config.toml
d_model = 320
d_expert = 416
normalize_top_k = true
balance_loss = 0.000532
balance_bias = true
router_cosine_scale = 20.0
init_std_router = 0.036
lr_router = 0.000354
norm = "layernorm"
optimizer = "soap_variant"
beta2 = 0.99
seq_len = 1024
dataset = "wikipedia_en"
Below are experts of layer 5 (counted from 0) of a mixture-of-experts language model. Rows are named router (the router's row for the expert) and show model dimensions 80-119. Each number is 128 + 24 x the weight over its row's rms, rounded and kept within 0 to 255. Numbers have three digits each.
After each expert's rows: "gets" lists some tokens that make up at least twice as much of what it gets as of all text; "mostly gets" lists some tokens that are sent to it at least half of the time. This comes from a sample of Wikipedia text that the model never trained on. Tokens count by the router's weight.

# expert 0
router:147150127159116125137090112123122182099104102102127171090132137074150080147155157097159126131077143118121107130112109129
gets: "\n", " the", " a", " his", " The", " an"
mostly gets: " the", " his", " their", "\n", " a", " its"

# expert 3
router:145146106136107133092134098150172140105170127155107110092124135062154132079140162108130118156084142147080129139151136096
gets: " was", " is", " to", " that", " he", " for"
mostly gets: " was", " is", " were", " which", " had", " been"

# expert 10
router:132093070099131134077139175096103139122134137133142095106104181104093127094121138130101139156122130156092156070145144125
gets: "s", " School", " League", " States", "ers", " career"
mostly gets: " people", " Party", " information", " species", " Award", " population"

# expert 7
router:132140151123153120119110135151124115167086138141094163091148162145116154095130091148156123142175136126064115101143124105
gets: " (", "==", "|", "'", "===", " to"
mostly gets: " (", " October", " February", " November", "---|---|---|---|", " January"

# expert 5
router:127115127118148133112096106121198134136143122135102122156132134068094165114112088145172144121151101140141127170147116136
gets: ",", " of", " and", " in", " from", " on"
mostly gets: " and", "),", ",", " from", " of", " during"

# expert 2
router:121153108092131112132145119138116148150166155110143190096106143150119140107119123130155069104151130157110139087124086136
gets: "-", "a", "i", "e", "o", "y"
mostly gets: "o", "z", "ley", "na", "la", "ka"

# expert 8
router:153130120160112150140144135136135122116165076156085156121113114126182115078148111145145120160107131130172115156176140121
gets: " ", " 1", " 0", " 2", " 3", " 4"
mostly gets: " 0", " 10", " 11", " 17", " 12", " 5"

# expert 11
router:168146089156169107148095091130132081139125148108098123106084138127169135134149136167080122141098102120118104147127089155
gets: " |", ".", ":", ";", "|", " as"
mostly gets: " |", ").", "\".", ".\"", " 0;", ":"